config = dict(
    n_experts=80,
    vocab_size=2048,
    optimizer='soap_variant',
    batch_tokens=[65536, 131072, 262144, 524288],
)
Below are experts of layer 3 (counted from 0) of a mixture-of-experts language model. Rows are named router (the router's row for the expert), down (a neuron's output weights, with its number) and show model dimensions 0-255. Each number is 500 + 40 x the weight over its row's rms, rounded and kept within 0 to 999. Numbers have three digits each.
Before each expert's rows: a language model's description of what the expert responds to. This comes from a sample of Wikipedia text that the model never trained on.

# expert 18
Commas ending a clause or list item before and, which, but, the, as in "Euphrates, which" and "However,", plus semicolons and dashes.
router:502540554528462526446504469502472451543485569514508462483452503519505457499506485433500473483490447495459494506499482436487483522482537522529464486420548478464526573431501490434427532533601465469507449558459443458449538460506504488445495528501554503517487498501503510431490442589488552526488472524512478467518514493569531480547531445501506477457470471551500516445517420445423508472457533529498453477510583454472390511518456556487535480504582444477508559533469495474479544413548519447468526465636488554498486505528512451499448481475487493465578544454470428505500492504543522532501531457452462513531397486523507421462443498504437544507459460506564445514516456487505458482577503537482510479563489525532523532429539537504513576560441529534531567542471487513431456474476525
down0:441474494464434508552445507492495474533541404480507528500466477485535481547454524562513501495512467447523448490498503560438482502586520530478519457528498516471509446523486506546530511463521584420531444425447500569479522491545477491528474570538568505560449497478467517492485525547527480601537487533464541537452485499533476475541499497474378518437525451526420447522410531532494497528455477575547489488486477548446500419500502484506520500526543526459499546527465493455559519582597486433465533561448510513542424432506550501526456522489539475475462537436486527537451526451548534502482450482496515511532409548531538470470512532612484453451528590448474429535544486481487439520532491522492533478483520499525476451510538484482506520500541567511572512538415533484510519513494504
down1:492505510512533563509476469553484489522495511505518497473438484537513570521546507479479458536435467491464516458472488497521534504493527526531537536508530512456451425427540445527453466510468506511488525420448537503483436565484474510461464522473488483512516426564552528453512534445501568497559516457472420477435518448485503416465485538499559586415516469507490529538409492545527543542433484501469471483466489462439506490504555540466570509424582515543504532539476536521504462392444555453516448564468498440476518509524456495484473519515537509482519468568539499526462529446510481467510493524422508509488429499487518502508518482529540460469495554550516466498528487505479488507543477529521542447463501500505501473523627515464599480510516540496459442492548510459451640455426376
down2:422560510470494568470556529544523540527526552528568492587467510455466468509519464497543527551518491506544471533455448516442502503454593543460445452542461487548432470499555494484507509485465534518571520456522447530503541517543523490452536596526444562577554513464552410493507478500487532519497571504564526480458541527502465446499525502462515561536507508457503525457472512515388519560480477493532424528542437524515527484557542505446485500500397485509494497573470462470479520497504512512472466577375503557558436461557506497506459547492502545535514518469549494527444480479468511576480513511500527512460495543523474438496480533570470441484499529520586514511465450524540488508486441458473479561521521486573494450467504484536495443505510557534506411452414526478526502445541467

# expert 27
Possessive apostrophes after names, as in Lagerlöf's and Doctor's, plus single capitals inside acronyms and codes such as ICAO, LCD, GS.
router:530530573499455506511512441499515447551454494505499480427525511511536433521554488422460502515515571532474431486486487515487477524461495462508494476492435413524496478586474514516533457528465593517459500518534464464476558478499469484485510499427606520550518546517454408463509530513527502533502415472537565512504578400526521437526587520481448529511467463507462486515474473486529519529471485549501468517459491478454465477521424523470512476476517525541513563477539480512480545506533509499442522542497553464513456483446531501439494432509613517511543451526489476456594402488433485595560517493510519530440474531463554446576462492522459484548484435490458533516514564491455536537497489514491481526473450441557524525517519451487404566466471420480529508541442542521488481547510547
down0:492596597540472491533422584414518443496556503482469517493508535454475483457472457509499494461526486514522504510561518485475481488475452529526521499498526485461449527435405487518427523547529478493455583442479497448464563460494501438511515531482573554516523521552494476475494501491512506549502540602544516539459463512434476522465556502532577495504489496473485407549560503505523555456508456458531437519473528445556496542451451476620448505512558440495522537446495583479520530432511498501492435506475478439546497511498413479445472561423499550465485563480499552511468543480482484436492455486437504535540509498519521523542529459455574471506497549476500530544548503524551494527497469436470470555498507448425524495511478501521553511509465570472510510478546586565496482415534497
down1:452482586562529507525523561474544539492455505503468596520451518490510489468502440526466535489501491470470537544519557542502480441449511476509509501527536491497463544515512487530450534536516437477551570487506507513565480508499533521481576498516461510402516489445560573523485619548497427463452535525495475492513505436473526517511501503553534508557368442522498513476534488463491442435536500481507575533490479563524539591521535461506518546499532426501468533499543442509501488512490424488458540491506464503496540433486527479378520457524473525509461498444488436506447514477539483466487587478486529494552539474545576533460530538498454570435540506396505513468499485502462400496497492528497560439563533543501444461469497503550552479461492474478485447428415490467460453509477493
down2:561387513541517486510522626460498470576480524444457500498557519478540490559417474514570505586513481454552592519576511467519518482504521491528547439541499549512497464528512417505583510483480534474595440385462513492458428499482488454518512496500482513471501501514520485470507456482537496486519530512478515557537525553572483567455487508496474527466477474532509511531505464431452498505519508482495549529572559540506497475512465481435451522523495492517581387530420502460485521514484454475476528579526391502524490535503497490443588476477521526517387476514556570516560578430505508493494505510489460519490511559526500501496485494555477474440450484482501433487534485467491484559482510500547499425443448508473511523503514522521544502497538562437450529425502472464486493502478489

# expert 22
The words of and and, also or, with, among, and the piece and inside names, linking noun phrases such as population of, rains and.
router:480479575534537505539524489493558483560473486495519480512533467537495436504493485495478503508515425497543470492483523403528504509434529482562577471499517466539517678466543485466529477506459506478438537515488541514484592465458503551514506438475601541481491489495525486511589478484516488489512566510493500554504462519572498530518461499481462526497397451505487508462486489493499512401466483506519499494479454523472482522499484563521503545519546464484539493491506470516434527438538506503486474407490518506522470423493589475387553528483517452506455417538468587543514487479505514525501460474391523551467518476450575517497536504540441539474486485551521518570473511488541488474522375515485508514549470462585551531467526437478476451484502524455505547470484509557550432547516529
down0:588484450472434486418457442504439448546513494502495506417494516536521433453440451460465578449499523524505454481488504528518470467443456514515570469505459571513554493552491501499535509519453512504519502558511493526492469490495521498511491578436453467555527430458539514488487482498541524528445591584497464567490451443357512455532475488454557577447540524539532530494500481475536510420593499545482488429507488576515542527502499486476494508473479537502429496477498467502589519465454470618472528482515493467493475468489615438505500507469495482521477506503560511456434496475528504483508528391514559437469493465533468528489530493520517537496569485505480450485463467557566511526478522425541511475454409483519509493486502478530537481441529455485482520518501499493422474453493519
down1:521543549566487526569507453511492520497408553500505527447397514498473510475439533442502513479546587580524511428599505453548490518507531476479523473469500470469486482463587491475564580513574479475465532428508491659529541564518461520562491458536569457507533471471498507532428510534459481502494464547512492429522498506447477580483527474435512416454480546491510464476521469552553424533504468472493513534556481545489490487485454527451466502482535534519524541549500478454466542482507459479510514493474505489479467531488530533402488558497567533541554545563442519514511531478522481451532447528456541519475540421446528499477475495552480492462531423455534517568488497530518513511542498453505505440483537512585532495538462531549549448553558508527470491508496458453513545524520446
down2:511425549531526503507490506464543466548552578465439511545480537505459496431481542465562501481558505548467513499474510521544444554492534544488471396546474370446455538463482553466493486518427498580455496498438527494530549439481456470497505458494457475493546494422556540433496507579482519489468412543565505550516478533528560465530485568547516539470460527519509487452549524473533518486512462435562522547560549520515552495489447581503502501487479529560484521442479530497508598500484508468494543430467506548434554501516491487478524542498456576470389548501529521496493512535509461533463491478491461477616534557491540564428414522467550562528525509507481513458428473472475483516503518525510570499582516512505526479489502428487483541533521487513505458546478479506539481545487507